Weights of a small mixture-of-experts language model, trained from scratch on English Wikipedia.
Size: 10 layers, width 192, vocabulary 2048, 50.3M parameters.
Experts: 160 experts in each of 8 layers, 96 GELU neurons an expert, 4 picks a token, a sigmoid router, a shared expert of 128 neurons.
Below are experts of layer 5 (counted from 0) of a mixture-of-experts language model. Rows are named router (the router's row for the expert), up (a neuron's input weights, with its number), down (a neuron's output weights, with its number) and show model dimensions 96-191. Each number is 50 + 12 x the weight over its row's rms, rounded and kept within 0 to 99.
Before each expert's rows: a language model's description of what the expert responds to. This comes from a sample of Wikipedia text that the model never trained on.

# expert 15
Description: The word piece right after an initial P, p or Po, e.g. p-hy-sicist, Po-li-tburo, P-ol-ish, PP-M.
router:57 67 52 56 49 38 51 36 60 48 48 56 46 52 61 60 61 77 62 36 41 59 62 39 79 71 56 63 41 58 60 57 61 39 44 63 50 51 56 66 54 65 37 55 39 41 44 36 41 47 38 38 56 43 31 30 28 54 57 34 57 43 50 38 46 40 38 60 40 34 63 38 45 58 66 42 50 76 66 41 60 59 56 44 57 53 51 55 66 38 59 16 43 47 48 42
up10:30 60 56 62 50 50 58 44 35 47 51 51 55 55 56 81 43 63 50 63 54 60 32 36 48 49 64 41 24 40 54 47 66 58 40 66 45 45 65 61 79 54 41 58 45 51 44 49 43 48 30 47 45 33 40 58 47 51 49 26 78 46 25 66 61 48 39 58 48 49 57 50 35 75 60 47 60 58 45 34 58 58 59 50 42 50 11 44 52 42 54 39 65 64 56 55
down10:57 29 60 31 51 54 43 53 44 55 59 54 57 51 59 32 31 72 40 45 53 44 61 63 46 44 35 57 60 42 44 49 50 38 52 58 31 58 57 65 47 56 54 52 50 45 50 15 51 54 57 58 60 55 52 19 33 44 47 48 32 58 54 54 62 50 55 61 38 60 52 51 39 57 42 19 54 61 55 46 43 53 48 51 43 16 33 49 56 65 43 57 58 80 42 49
up11:38 51 43 50 50 77 29 43 41 47 42 55 51 57 61 50 37 60 47 22 48 51 29 47 65 49 37 44 34 72 68 66 46 36 54 31 52 62 26 74 39 65 35 71 43 49 56 66 52 54 56 60 44 38 43 51 75 61 47 57 73 57 64 33 57 44 41 34 67 38 45 62 37 66 49 52 42 52 42 54 50 31 55 65 54 50 44 66 48 52 48 58 54 42 43 60
down11:40 46 70 45 50 49 47 42 42 63 45 55 46 62 40 37 37 44 69 48 53 38 33 46 66 55 54 59 53 32 59 29 35 31 47 56 59 51 52 54 30 60 48 29 60 61 35 54 65 40 53 47 44 31 37 52 59 48 44 63 67 44 64 36 40 46 73 66 40 63 53 29 44 52 46 38 62 41 47 45 55 62 71 56 50 47 57 45 39 35 44 60 47 69 74 40

# expert 18
Description: Capitalized first pieces of names and titles after commas or credits, mostly first names like David, William, John, The.
router:64 42 58 55 35 37 53 54 46 40 50 64 40 50 49 52 39 59 64 50 40 54 29 43 41 60 53 50 40 33 55 53 41 60 42 76 66 42 67 49 59 50 30 59 53 50 47 49 46 73 48 52 66 37 57 71 30 50 58 22 45 59 49 54 52 16 26 33 59 67 64 55 76 49 53 56 34 63 62 54 50 53 54 57 53 39 51 47 58 30 39 51 53 49 22 48
up0:70 63 73 44 28 50 71 88 49 62 39 60 46 55 41 50 50 70 27 49 49 46 51 60 46 65 56 50 69 56 62 38 61 67 45 64 63 55 58 47 49 49 50 38 45 66 49 33 50 67 50 74 37 58 50 74 62 52 72 50 51 81 47 56 44 41 53 50 47 60 38 35 33 56 49 59 37 49 49 61 41 58 35 40 51 25 74 57 66 75 53 56 49 50 39 49
down0:54 51 54 58 61 56 61 48 53 29 41 38 29 56 69 44 39 59 43 55 38 48 58 49 46 59 45 63 64 50 49 37 78 52 60 45 49 51 71 54 46 52 37 73 55 54 47 38 66 45 47 23 62 47 33 27 53 72 23 62 62 38 57 58 47 49 55 47 66 40 36 66 58 46 53 54 53 53 63 63 18 54 62 37 42 31 42 39 34 38 51 68 71 38 39 48
up1:48 51 47 52 70 56 55 68 51 44 36 58 39 67 49 73 36 40 51 44 44 40 61 45 65 50 52 57 44 43 42 65 68 51 42 49 39 45 46 47 31 30 55 26 49 62 38 38 55 58 62 55 32 55 70 66 59 42 47 48 56 50 42 58 33 64 44 51 35 44 32 47 29 33 28 42 66 51 48 42 67 61 58 57 57 46 63 29 44 50 73 40 31 40 54 37
down1:32 77 52 31 45 42 37 60 67 39 50 43 50 30 33 61 54 68 32 45 42 68 61 49 54 65 51 61 48 26 51 54 61 60 67 67 60 49 36 50 49 57 52 49 49 65 34 52 35 43 55 56 57 83 45 31 47 34 51 42 38 42 45 34 61 46 59 55 43 53 68 43 62 54 66 60 47 44 59 39 52 51 54 55 54 64 34 51 47 51 62 66 79 46 61 58

# expert 13
Description: Word-internal pieces like 'ter', 'ang', 'ell', 'gh', 'amp', as in Rot-ter-dam, quar-ter-finals, Ch-ang-es, C-amp-bell.
router:64 51 53 58 38 80 75 57 56 44 53 49 43 52 74 67 46 63 66 38 43 57 52 60 64 40 57 50 58 55 69 75 58 41 40 61 63 69 35 51 51 61 27 58 47 38 51 40 38 55 37 45 46 45 35 51 44 53 42 47 54 61 61 58 52 34 42 43 42 44 43 59 59 63 58 49 52 35 48 28 71 48 41 61 53 33 24 58 27 33 23 35 34 52 35 39
up0:61 78 59 55 73 69 38 52 44 57 59 49 34 48 43 49 26 24 45 48 37 60 56 61 58 40 55 40 54 28 53 44 63 52 59 59 29 55 52 49 45 36 22 60 39 46 47 57 19 45 49 47 55 61 28 45 55 36 45 63 54 67 56 66 56 80 39 65 50 45 39 59 62 54 64 48 47 44 47 47 52 71 56 64 58 59 45 63 49 45 81 43 48 42 51 51
down0:31 49 44 45 40 57 50 66 36 63 46 82 72 55 42 35 51 60 45 57 52 39 72 57 45 26 57 38 51 50 55 64 69 42 47 50 67 15 48 55 80 44 50 58 44 66 33 40 58 61 50 53 31 45 50 51 64 36 39 35 32 47 51 72 41 54 40 67 60 69 68 51 32 66 38 43 65 45 61 69 43 54 39 47 46 66 51 38 64 66 40 51 52 66 62 35
up1:50 60 63 66 43 49 34 43 58 58 55 71 48 38 56 43 62 60 55 58 43 63 40 42 52 50 72 59 54 49 55 71 49 44 51 50 46 58 48 30 49 42 71 61 21 71 45 69 57 55 41 54 60 50 48 61 29 47 45 45 52 49 43 55 52 51 64 54 36 56 62 34 53 49 69 53 65 53 38 36 44 50 49 55 78 76 60 67 45 40 23 47 31 61 46 48
down1:64 44 56 50 38 62 57 37 53 48 36 38 61 43 56 40 55 58 43 34 49 77 71 55 39 59 44 40 32 43 46 36 70 45 49 76 67 59 56 49 68 49 47 26 43 63 45 47 16 68 48 56 68 54 59 52 59 56 51 42 40 57 63 46 60 41 59 47 67 43 71 58 65 51 54 36 44 65 41 36 65 53 44 36 46 82 51 79 36 56 38 52 57 61 41 55

# expert 6
Description: Word-final suffix pieces like -an, -tion, -lic, -tor, -ian in nationalities, titles and names (Russian, Cosmopolitan, prosecution, controller).
router:59 58 60 58 43 44 77 73 46 27 50 36 56 54 41 57 51 44 60 35 41 66 58 53 62 75 29 55 48 27 43 41 44 43 62 51 48 52 59 47 33 60 46 40 57 52 61 34 64 40 34 38 78 43 43 55 56 44 43 44 50 55 25 61 67 31 45 43 37 49 57 37 68 50 50 43 54 81 58 57 47 50 63 33 62 38 75 69 46 51 43 41 56 35 28 47
up0:63 36 42 36 67 63 51 62 62 24 45 44 66 76 53 56 54 32 57 49 51 60 40 51 36 52 49 44 70 33 37 66 60 28 43 47 54 51 64 52 53 52 54 44 40 50 57 37 59 53 38 62 61 35 43 58 53 30 37 60 52 32 43 51 37 30 51 57 42 29 42 46 54 46 57 51 41 24 68 36 48 35 44 62 62 42 61 59 63 54 76 41 62 48 46 42
down0:31 49 47 56 59 18 37 55 33 60 75 39 48 47 47 50 34 32 30 64 56 58 56 40 59 42 59 42 50 72 36 51 50 65 57 50 48 54 43 57 63 32 57 50 66 35 59 21 47 70 47 53 66 46 55 36 27 40 53 47 46 75 39 63 55 38 39 72 64 34 52 52 56 53 37 59 62 53 32 45 58 54 51 44 52 46 36 52 44 59 37 59 51 69 71 39
up1:60 41 58 49 56 43 54 31 45 49 58 41 55 56 41 45 40 61 44 35 52 34 41 63 55 65 32 64 50 38 60 49 82 50 50 84 32 31 61 49 64 56 57 53 45 53 51 44 77 44 27 51 49 51 53 29 74 74 47 44 49 60 67 42 65 38 42 57 42 55 49 36 56 47 48 39 45 60 61 59 70 67 50 54 29 40 49 37 67 59 58 53 49 54 46 33
down1:60 55 61 63 44 55 45 67 49 56 25 42 34 44 45 66 68 60 61 58 45 52 53 43 42 51 47 58 46 46 54 59 41 61 56 46 47 49 38 59 38 57 43 63 68 51 42 33 62 35 68 51 31 45 46 51 36 66 41 41 71 50 53 46 55 73 73 71 48 48 18 50 39 46 50 32 54 60 32 48 38 62 38 48 41 52 78 46 42 44 12 51 32 45 40 63

# expert 36
Description: Mostly the word piece in, often after F or G, inside words and names (Cardinal, Griffin, Penguin, Kinross, Findlay).
router:55 56 37 32 64 27 41 56 53 55 33 49 65 45 64 72 61 38 50 44 40 61 38 43 69 72 55 24 39 40 32 46 72 45 52 72 62 36 66 78 59 68 53 39 54 62 53 35 41 33 41 55 57 33 47 44 45 51 53 34 42 40 57 52 64 38 42 38 44 60 54 60 65 70 42 56 52 55 83 44 73 51 60 35 37 38 49 53 66 36 28 34 46 46 44 26
up0:44 21 33 53 59 44 58 53 54 65 38 40 46 65 39 48 62 54 24 49 58 60 57 38 55 41 52 30 44 46 78 54 40 53 35 55 27 67 53 68 41 69 48 37 43 64 65 48 59 40 49 57 48 59 52 52 53 87 43 47 60 66 46 49 30 38 58 36 47 55 56 56 40 23 60 55 61 34 51 62 80 59 32 55 79 47 52 50 33 51 57 41 51 52 36 73
down0:33 70 63 21 53 42 46 66 52 56 65 52 41 95 47 54 61 55 63 51 47 79 50 50 55 54 51 76 44 74 40 42 57 28 41 53 51 47 40 54 17 59 65 29 50 55 42 56 43 51 58 35 37 39 56 37 33 40 51 48 53 41 60 59 54 56 73 48 54 55 50 52 39 58 59 42 64 71 41 43 36 61 39 33 59 37 58 47 40 49 51 40 58 36 61 59
up1:48 43 65 46 52 38 55 37 49 45 27 59 67 37 40 49 59 52 28 44 53 58 53 67 52 56 41 54 38 37 61 39 59 81 56 76 48 60 23 52 31 57 48 66 60 60 26 31 46 58 53 57 40 43 60 50 41 44 35 43 67 41 37 37 61 29 56 60 47 37 51 59 39 56 54 57 69 61 31 40 53 54 44 64 58 45 50 52 52 58 45 74 35 38 57 43
down1:41 66 46 73 74 58 32 55 47 76 48 60 56 41 53 40 53 63 46 63 42 37 43 54 33 46 63 42 84 55 60 63 56 38 71 56 48 56 49 52 45 37 45 43 49 68 38 45 29 58 61 48 60 55 44 44 47 50 44 48 63 29 49 42 54 52 68 40 36 60 47 55 47 33 63 37 63 56 61 50 56 38 66 25 48 50 65 61 55 57 15 50 56 37 60 65

# expert 56
Description: Initial capital letters or first syllables of proper names after the or of, as in Arab Awakening, British Open, Cincinnati.
router:76 49 58 60 40 44 49 31 43 53 43 49 36 43 50 37 48 52 46 45 50 53 40 34 57 53 64 57 31 32 46 69 43 67 43 49 67 35 60 56 66 56 28 73 41 53 52 42 45 45 50 35 60 28 47 62 37 43 53 26 55 43 22 40 65 34 33 58 30 35 85 49 64 47 54 46 42 56 47 59 57 62 53 52 60 55 59 49 53 40 52 43 60 59 27 35
up0:52 38 60 45 59 56 60 55 43 46 46 38 73 46 75 83 37 47 55 50 53 53 65 63 65 41 56 60 41 62 49 54 40 55 36 64 47 51 35 35 50 56 30 47 47 48 51 39 48 43 50 57 47 74 67 50 59 50 49 45 62 57 39 54 54 45 53 34 41 69 37 29 50 44 76 39 44 46 59 30 59 50 48 55 29 63 36 55 64 61 39 43 67 46 48 21
down0:66 49 56 40 40 39 47 40 41 52 53 45 48 53 36 65 41 57 47 33 44 48 75 38 60 30 73 33 48 59 34 28 55 40 54 54 45 63 46 36 47 57 50 62 57 43 63 36 45 49 40 56 50 68 48 70 71 51 38 60 53 42 41 72 61 36 39 41 47 59 53 42 69 66 53 43 51 61 51 65 39 19 54 33 61 23 35 37 63 42 60 43 64 55 68 31
up1:34 64 55 53 42 48 44 48 49 47 46 43 63 41 52 53 35 37 61 66 63 48 54 41 28 41 47 58 53 42 45 37 55 46 35 66 39 44 33 44 46 42 68 57 58 55 35 25 51 50 39 49 69 32 44 86 39 60 59 46 62 50 38 49 60 24 63 39 47 58 65 78 64 34 62 73 61 47 50 45 45 44 38 21 64 53 53 45 59 57 44 41 40 45 39 29
down1:49 57 37 45 55 42 25 51 50 67 36 56 39 58 36 87 41 58 64 56 42 42 54 40 47 46 52 76 46 38 50 58 28 40 65 38 55 45 53 43 48 48 58 56 72 56 70 46 44 63 52 59 49 44 54 42 69 68 51 42 58 48 46 69 43 40 36 49 25 71 39 58 56 54 62 57 25 40 50 39 45 46 48 60 40 47 49 60 33 60 53 36 45 53 60 59

# expert 33
Description: Closing pieces like us, ad, ck, z, tch, ja that end a word, e.g. abro-ad, Cypr-us, Du-ck-worth, Igre-ja, multiple-x.
router:68 45 40 53 49 63 61 62 40 31 59 60 52 69 49 53 36 56 68 49 54 52 56 28 46 44 73 36 62 51 51 44 32 37 45 67 50 53 54 49 44 64 47 43 60 33 50 48 61 46 60 56 46 59 50 33 52 42 42 38 49 47 27 70 49 45 24 45 53 58 52 41 54 52 56 54 53 40 72 54 53 54 49 40 31 41 44 57 62 48 39 37 46 49 42 22
up10:44 68 44 56 48 28 50 55 37 45 77 81 36 52 66 29 25 58 55 32 27 53 34 50 39 43 60 56 73 72 39 50 47 47 33 34 41 36 45 40 54 62 74 48 42 29 60 53 52 44 51 44 44 54 42 75 37 61 42 49 52 54 75 55 66 44 40 48 49 48 69 62 56 34 48 40 56 59 51 41 44 50 53 37 34 78 66 29 42 72 47 48 54 57 65 37
down10:47 44 44 69 44 66 32 56 51 66 35 36 41 56 22 76 51 33 54 74 69 51 52 58 55 41 28 31 31 55 59 57 54 58 42 31 56 58 44 45 64 54 51 58 52 39 33 47 42 46 64 27 51 53 57 48 41 44 31 60 54 43 51 49 54 81 46 54 53 54 17 29 38 53 47 63 53 62 42 52 64 50 51 41 39 35 40 39 49 62 53 48 43 39 49 40
up11:55 46 41 40 42 54 40 51 53 44 33 59 41 46 35 44 56 63 74 40 33 44 51 45 48 64 48 50 56 36 48 46 57 65 47 50 61 37 69 54 63 47 55 44 33 71 64 41 37 37 55 52 55 50 45 59 30 55 68 47 31 61 58 46 43 43 53 54 40 52 45 61 48 49 66 51 35 43 42 34 66 73 47 67 70 73 48 33 48 22 47 40 31 41 50 70
down11:49 47 44 30 47 55 67 54 48 38 51 24 53 49 48 44 39 53 59 70 51 64 65 42 64 72 64 47 55 51 70 63 49 40 74 27 73 30 47 58 57 50 65 52 70 39 57 48 56 61 42 43 64 33 53 40 33 57 66 53 43 46 59 35 37 71 46 23 46 47 45 54 43 43 46 69 53 43 43 33 63 52 40 45 40 53 55 37 55 42 50 49 36 56 44 53

# expert 54
Description: Given names and nationality adjectives (American, German, William, John), plus name-completing pieces like -bert, -mon, -gar after Al, Ro.
router:70 45 52 40 51 57 42 62 36 35 44 45 44 51 48 31 44 62 58 38 54 48 30 38 49 69 53 53 32 31 60 57 51 61 29 70 36 45 77 52 63 60 43 53 48 48 37 38 46 50 43 40 58 58 41 64 22 60 42 49 41 78 47 69 65 42 19 47 70 46 44 57 44 58 34 50 51 52 53 67 59 39 44 63 63 47 59 64 58 35 35 55 47 43 34 62
up0:38 64 52 42 38 65 19 58 71 32 60 48 50 25 42 46 55 62 54 27 52 45 48 29 42 35 31 48 48 54 27 83 60 56 37 57 51 30 53 25 50 44 64 40 41 51 56 54 61 40 60 33 58 70 43 49 44 77 68 67 74 60 49 42 47 31 55 52 65 46 34 60 54 30 56 42 50 71 57 55 49 51 44 41 42 42 40 52 43 45 45 80 55 49 70 42
down0:42 45 47 50 36 55 39 53 69 36 56 70 46 35 53 40 40 37 46 64 68 49 60 34 56 52 51 66 53 61 63 43 55 53 68 54 61 48 61 57 60 41 48 60 53 69 45 35 68 55 13 40 56 55 68 39 21 55 47 68 37 54 34 54 59 45 50 81 50 52 34 49 33 48 50 30 32 33 37 56 62 54 51 51 44 36 32 56 47 33 46 55 71 38 72 55
up1:65 46 58 54 43 35 46 37 71 62 55 29 59 49 46 34 38 33 44 69 45 68 56 60 53 32 69 55 39 47 38 88 57 62 41 55 54 33 52 45 56 75 42 37 41 60 42 34 37 50 42 35 49 52 75 43 54 44 35 78 45 61 36 39 66 36 36 57 79 30 57 48 59 54 60 53 50 53 58 49 62 55 61 45 49 41 62 39 51 62 96 57 33 60 36 41
down1:35 56 52 66 53 34 46 47 59 60 39 53 39 47 41 37 43 49 62 43 34 45 60 43 64 41 62 65 64 52 55 62 44 49 55 49 35 44 35 51 81 87 52 72 37 69 59 53 56 49 54 44 45 49 28 50 59 53 69 49 73 41 57 63 37 64 38 36 35 54 66 50 32 64 32 51 77 52 74 64 46 40 48 56 50 56 55 40 44 67 75 43 49 47 58 37

# expert 16
Description: Opening parentheses before abbreviations, conversions, years or glosses, such as (SI, (4.76 in), (19…; also word-initial capital letters in names.
router:54 42 66 50 53 31 71 29 41 61 45 54 53 45 58 55 68 51 63 64 39 49 58 56 48 50 59 41 50 38 59 77 51 46 39 56 47 59 50 58 50 42 25 42 65 61 28 50 47 53 56 35 64 40 43 67 49 50 48 37 54 64 47 38 52 29 33 31 50 56 73 56 67 49 58 48 65 56 52 57 41 40 43 52 56 35 55 33 35 44 36 42 55 38 34 14
up0:59 41 40 53 58 37 56 46 67 56 66 54 37 57 22 53 56 66 42 49 42 28 52 49 56 51 53 39 60 62 32 42 43 65 73 52 60 63 50 52 44 54 19 69 41 79 48 36 63 60 52 68 38 40 45 44 54 37 58 61 62 46 55 52 60 52 66 57 60 46 66 52 63 30 70 55 64 59 41 25 71 45 33 73 53 62 42 29 61 34 49 69 49 60 54 50
down0:74 56 57 61 66 53 41 34 56 47 58 37 38 65 49 58 59 51 62 47 16 41 44 62 41 47 49 43 52 59 43 35 37 59 36 54 65 35 56 45 47 62 41 56 59 40 43 66 42 38 62 64 45 13 63 36 68 37 63 52 41 68 61 39 36 52 53 59 34 45 65 51 45 58 55 70 52 55 42 59 43 25 64 41 35 36 84 49 58 65 35 50 57 60 41 46
up1:53 63 83 55 83 39 55 43 46 47 54 40 49 64 42 41 47 60 22 45 46 76 38 52 54 90 49 39 38 41 43 59 35 47 54 58 40 46 44 41 40 53 62 54 38 36 59 71 21 57 48 48 31 55 65 50 21 47 66 55 54 62 51 42 45 37 38 83 46 66 53 47 49 32 45 37 41 42 54 38 43 46 60 52 58 51 34 50 57 51 53 58 52 74 50 40
down1:77 50 54 56 35 46 62 57 65 51 46 37 53 47 48 46 30 43 77 53 57 53 54 17 53 57 37 15 56 45 49 42 59 66 45 54 54 56 33 59 81 58 38 60 76 47 65 80 38 65 33 39 49 55 62 59 44 48 47 69 36 61 42 26 52 48 43 43 47 41 40 41 42 46 65 67 48 40 59 40 29 63 56 44 42 73 42 53 36 49 47 45 48 56 34 46

# expert 5
Description: Single capital letters and short caps inside acronyms, codes and call signs, such as N-C-AA, WV-O-Z, IATA, GF in tables.
router:52 52 32 43 62 32 42 47 78 38 43 45 46 43 59 53 51 59 47 62 33 53 57 39 56 48 56 38 45 67 36 59 60 32 41 41 51 42 56 57 61 74 49 49 66 42 37 28 46 28 73 46 54 36 47 39 42 54 63 31 43 61 44 51 74 43 48 46 29 50 71 33 53 54 41 44 83 82 48 59 48 59 51 35 46 49 36 47 59 35 33 41 45 64 53 47
up0:38 37 46 22 54 34 44 53 40 37 49 32 56 43 48 36 59 63 45 51 48 33 52 58 40 53 38 43 46 36 44 74 51 45 57 43 64 51 76 21 52 47 55 48 50 48 72 60 66 48 56 59 58 44 36 55 64 65 54 51 66 46 44 47 49 41 60 65 38 57 62 34 51 71 25 52 53 52 53 49 64 59 55 64 39 65 52 62 44 40 61 48 62 53 58 51
down0:36 35 46 66 66 45 49 59 35 39 45 65 40 62 52 64 60 67 32 44 43 42 35 54 54 55 66 70 60 54 35 47 46 54 50 77 43 41 48 65 55 54 37 63 44 76 53 45 57 66 44 65 48 71 64 43 59 35 43 36 49 45 40 55 43 24 32 61 73 47 38 50 46 61 57 55 38 58 70 52 48 52 15 46 59 21 48 63 47 37 60 71 34 31 51 66
up1:79 63 53 58 52 52 62 46 45 54 39 33 39 56 58 48 37 40 49 49 64 38 61 69 43 67 21 48 40 41 49 80 59 54 47 54 43 38 54 41 53 45 43 81 68 31 44 40 59 60 50 58 48 69 57 42 50 54 42 38 50 58 36 52 45 47 70 57 30 42 60 36 50 65 54 70 57 54 51 49 53 70 57 88 54 28 60 42 42 45 54 55 45 44 51 53
down1:48 31 43 34 42 54 58 53 24 66 65 66 49 66 75 45 59 42 28 46 47 52 40 65 52 36 64 61 86 56 23 39 41 36 53 59 44 61 45 63 75 41 58 61 37 52 57 47 43 43 66 54 30 64 61 47 66 53 46 27 40 38 60 35 49 52 49 33 80 51 56 56 41 72 44 48 62 56 32 54 46 47 73 52 51 27 32 43 60 51 58 58 58 54 68 36

# expert 41
Description: Words about sports, music and film, such as film, team, album, football, wrestling, plus == heading markers in section titles.
router:42 41 63 63 46 58 42 70 48 34 43 58 48 44 36 45 69 41 38 43 34 58 62 48 53 46 40 42 48 35 70 74 56 47 36 63 48 70 42 58 39 66 42 51 63 56 55 45 39 34 49 47 39 52 48 73 24 55 65 39 68 63 41 38 42 24 36 36 40 56 73 52 41 48 72 57 54 31 47 44 77 35 42 47 59 45 55 66 54 62 52 50 54 49 31 55
up0:48 53 46 52 36 55 35 72 42 44 33 60 22 54 73 48 68 65 29 47 28 58 63 57 59 59 57 50 46 40 61 40 58 61 40 65 52 64 57 55 43 35 57 47 57 55 60 64 61 57 56 44 27 52 55 37 31 31 48 48 64 59 39 59 48 66 41 53 51 51 53 62 42 33 41 54 66 72 53 48 40 34 40 38 50 43 43 71 81 61 51 50 34 65 42 47
down0:39 58 51 44 49 51 56 56 45 52 63 40 55 51 56 48 45 33 55 37 62 69 46 53 50 35 35 40 61 49 41 45 39 40 44 50 64 36 51 41 44 35 57 71 29 54 50 35 58 44 42 33 44 75 67 59 50 32 66 65 58 22 31 36 48 41 60 52 27 55 41 42 53 50 36 31 49 61 50 65 40 72 45 81 60 76 30 54 28 51 31 53 60 35 57 33
up1:62 49 42 67 69 76 39 73 46 33 46 61 68 58 57 51 55 52 66 45 42 59 29 50 24 59 31 52 55 59 52 49 46 63 36 59 23 42 32 44 39 53 33 52 56 37 56 36 94 48 73 23 38 26 49 53 72 83 58 61 46 56 70 52 51 50 75 53 45 43 57 55 49 43 34 51 64 46 46 40 52 53 47 51 46 79 53 48 36 77 51 30 62 45 49 41
down1:12 44 69 41 38 54 26 18 55 67 35 54 46 54 51 68 37 62 43 51 49 49 57 49 37 46 43 46 45 25 55 47 49 57 49 40 45 28 49 45 46 66 70 58 44 38 44 35 38 69 63 72 56 48 51 72 45 33 50 38 45 63 44 65 56 51 53 57 55 79 37 43 49 35 64 60 35 41 65 43 50 37 50 73 56 37 47 27 53 43 48 51 69 62 45 56

# expert 12
Description: Short internal syllable pieces such as ra, ru, na, ni, un inside place names and words (Ukraine, Qumran, aircraft, struggles).
router:76 52 61 50 48 22 44 32 30 33 52 58 60 41 44 53 57 73 25 57 50 58 37 51 42 63 64 36 67 50 39 44 34 48 24 75 41 47 58 28 49 65 50 58 56 43 39 47 64 45 51 47 73 41 53 49 29 36 30 50 49 58 52 48 41 52 37 57 68 32 52 46 82 56 50 47 63 73 52 43 49 50 54 43 48 44 47 49 54 53 40 51 29 38 36 40
up0:52 47 56 59 40 54 44 57 51 50 33 65 45 60 47 46 43 45 34 55 60 63 57 40 42 52 51 43 45 60 54 50 39 58 58 42 50 61 47 55 49 54 43 75 52 28 56 67 48 64 52 61 52 65 56 83 40 65 52 45 47 60 53 44 55 68 52 29 41 29 51 64 50 34 32 53 66 49 18 54 67 42 45 48 45 40 67 42 68 42 41 57 26 41 44 52
down0:49 43 47 52 54 70 37 52 65 48 44 32 76 61 69 61 53 52 63 43 54 18 55 57 64 52 60 39 65 49 59 50 47 67 61 44 46 61 38 44 43 55 40 60 84 36 33 40 38 29 58 46 44 27 69 52 28 60 45 34 45 63 42 48 49 47 58 55 57 54 44 63 44 54 39 36 28 46 45 45 53 51 47 53 65 41 51 51 71 35 58 27 52 43 80 39
up1:43 57 24 51 42 41 57 62 49 47 48 52 37 63 47 58 59 59 72 48 59 58 71 43 35 48 59 35 59 56 44 73 59 37 60 57 55 75 49 36 39 37 35 63 63 29 52 41 34 45 69 40 65 63 30 43 31 48 62 52 49 41 40 47 43 40 49 56 65 34 46 33 68 54 39 26 41 79 50 32 29 51 30 54 61 60 51 59 49 55 55 50 44 56 41 42
down1:46 64 51 51 58 54 60 42 59 50 27 52 67 39 48 61 39 19 53 25 40 57 58 55 49 54 49 49 62 65 65 68 65 46 52 57 49 40 52 43 39 71 52 46 48 62 73 63 60 51 53 52 54 31 67 26 49 67 47 39 52 67 40 35 59 60 34 66 54 64 38 65 52 51 33 52 48 43 21 40 35 61 65 42 61 42 74 37 35 34 55 46 43 73 45 59

# expert 30
Description: Internal or final syllable pieces in common words, such as lect-ure, ho-we-ver, ele-ven, ri-ver, Uri-ne.
router:64 56 53 50 39 16 49 62 60 10 62 45 40 70 73 54 72 57 27 56 51 66 39 37 56 75 52 56 42 59 58 51 32 51 51 44 43 52 69 57 53 59 62 51 43 49 50 45 49 32 51 69 46 39 39 51 47 47 39 52 58 70 47 65 62 37 62 31 43 43 53 44 50 39 59 46 45 59 49 46 57 69 40 58 59 28 40 61 57 39 36 36 52 51 30 41
up0:52 40 25 58 41 52 69 48 63 42 48 43 69 63 46 62 24 42 51 39 32 54 48 47 28 56 73 58 29 59 31 58 40 57 65 47 50 60 35 54 69 52 73 70 62 56 68 35 57 40 39 53 59 43 38 47 57 55 52 52 30 34 48 57 58 62 27 45 48 56 42 39 65 47 48 43 55 57 58 60 42 63 56 38 24 37 75 43 51 49 29 60 36 38 41 55
down0:44 62 36 54 61 52 45 59 61 82 42 37 52 55 69 57 65 60 43 53 48 61 57 23 45 47 56 67 36 52 59 43 52 51 54 55 34 64 50 53 53 69 43 46 53 66 19 57 41 27 71 44 61 44 42 47 14 31 45 41 43 39 38 33 54 53 73 53 43 48 54 60 41 42 45 54 63 64 49 48 61 72 56 64 63 36 67 70 44 45 74 67 45 31 59 57
up1:50 29 23 47 32 64 29 53 44 63 47 74 32 51 56 39 73 40 40 51 67 46 45 49 58 55 57 35 52 39 60 76 53 64 48 60 63 31 44 68 42 68 73 58 52 49 44 53 46 30 42 42 50 67 54 39 76 37 32 47 46 50 33 58 55 61 44 34 48 57 46 66 51 37 63 71 45 36 63 50 53 35 61 51 61 44 51 53 55 54 73 55 63 40 55 57
down1:49 73 48 40 57 56 37 50 59 39 41 65 49 55 46 44 35 47 45 43 36 66 51 54 52 48 33 36 52 28 64 33 55 52 64 43 47 67 48 42 68 64 51 39 50 55 48 46 38 49 53 55 63 74 65 48 44 66 49 58 54 62 37 48 57 53 58 69 69 69 55 77 63 35 42 49 26 57 51 70 68 60 37 58 38 43 59 45 29 34 53 57 49 45 52 45

# expert 50
Description: The subword pieces en, ate and all mid-word, as in licensed, Arsenal, Queen's, Khimik Voskresensk, plus Gold and As.
router:74 68 38 69 60 56 62 40 52 43 46 56 38 49 70 45 37 53 54 27 38 53 42 58 69 75 53 72 35 64 34 36 33 49 44 47 48 53 60 34 38 73 55 69 43 56 46 52 46 48 50 37 60 34 57 48 40 54 81 40 52 44 65 52 46 45 29 39 48 36 67 41 65 50 80 75 56 43 84 34 57 44 47 48 61 54 46 72 61 40 30 29 30 38 36 50
up0:60 55 50 55 51 69 37 48 51 34 49 65 56 38 44 66 52 24 58 53 51 52 56 51 63 61 43 44 66 62 48 54 31 50 36 56 53 46 53 33 43 47 55 68 55 62 36 51 57 61 32 63 37 55 39 68 35 48 50 60 43 35 27 42 77 49 35 42 50 62 59 66 43 65 52 60 42 55 38 51 51 62 71 50 73 34 54 52 54 54 46 38 53 71 46 65
down0:43 61 46 48 40 52 34 35 44 53 40 67 46 59 39 49 37 43 59 46 28 45 60 38 51 59 53 53 42 41 44 51 45 50 55 64 55 42 76 46 61 57 48 53 56 50 55 49 54 45 66 40 40 50 52 45 34 68 49 74 37 47 47 57 33 53 59 61 44 58 61 46 45 24 63 55 60 41 18 60 49 41 39 64 54 49 39 49 32 44 44 48 44 25 46 65
up1:65 44 57 52 59 43 70 34 42 60 54 41 43 45 49 57 40 55 57 43 53 65 22 46 30 66 70 45 42 54 47 33 56 40 48 49 52 45 51 68 51 47 43 43 60 66 39 38 54 38 52 54 44 38 59 68 62 42 38 41 81 56 59 49 31 41 63 83 52 68 37 51 43 62 64 86 52 45 28 63 70 57 60 50 67 63 41 70 27 56 66 49 54 56 29 34
down1:55 30 44 23 60 49 58 58 50 67 38 57 56 36 61 43 26 52 40 57 80 66 38 61 54 55 75 68 35 55 30 47 53 31 54 56 55 48 47 48 62 42 72 39 53 44 59 61 53 72 76 56 63 35 64 50 52 35 43 32 27 57 65 43 49 35 54 68 46 18 44 49 48 61 52 45 64 56 55 42 35 67 54 50 36 57 44 48 61 59 46 60 58 47 32 25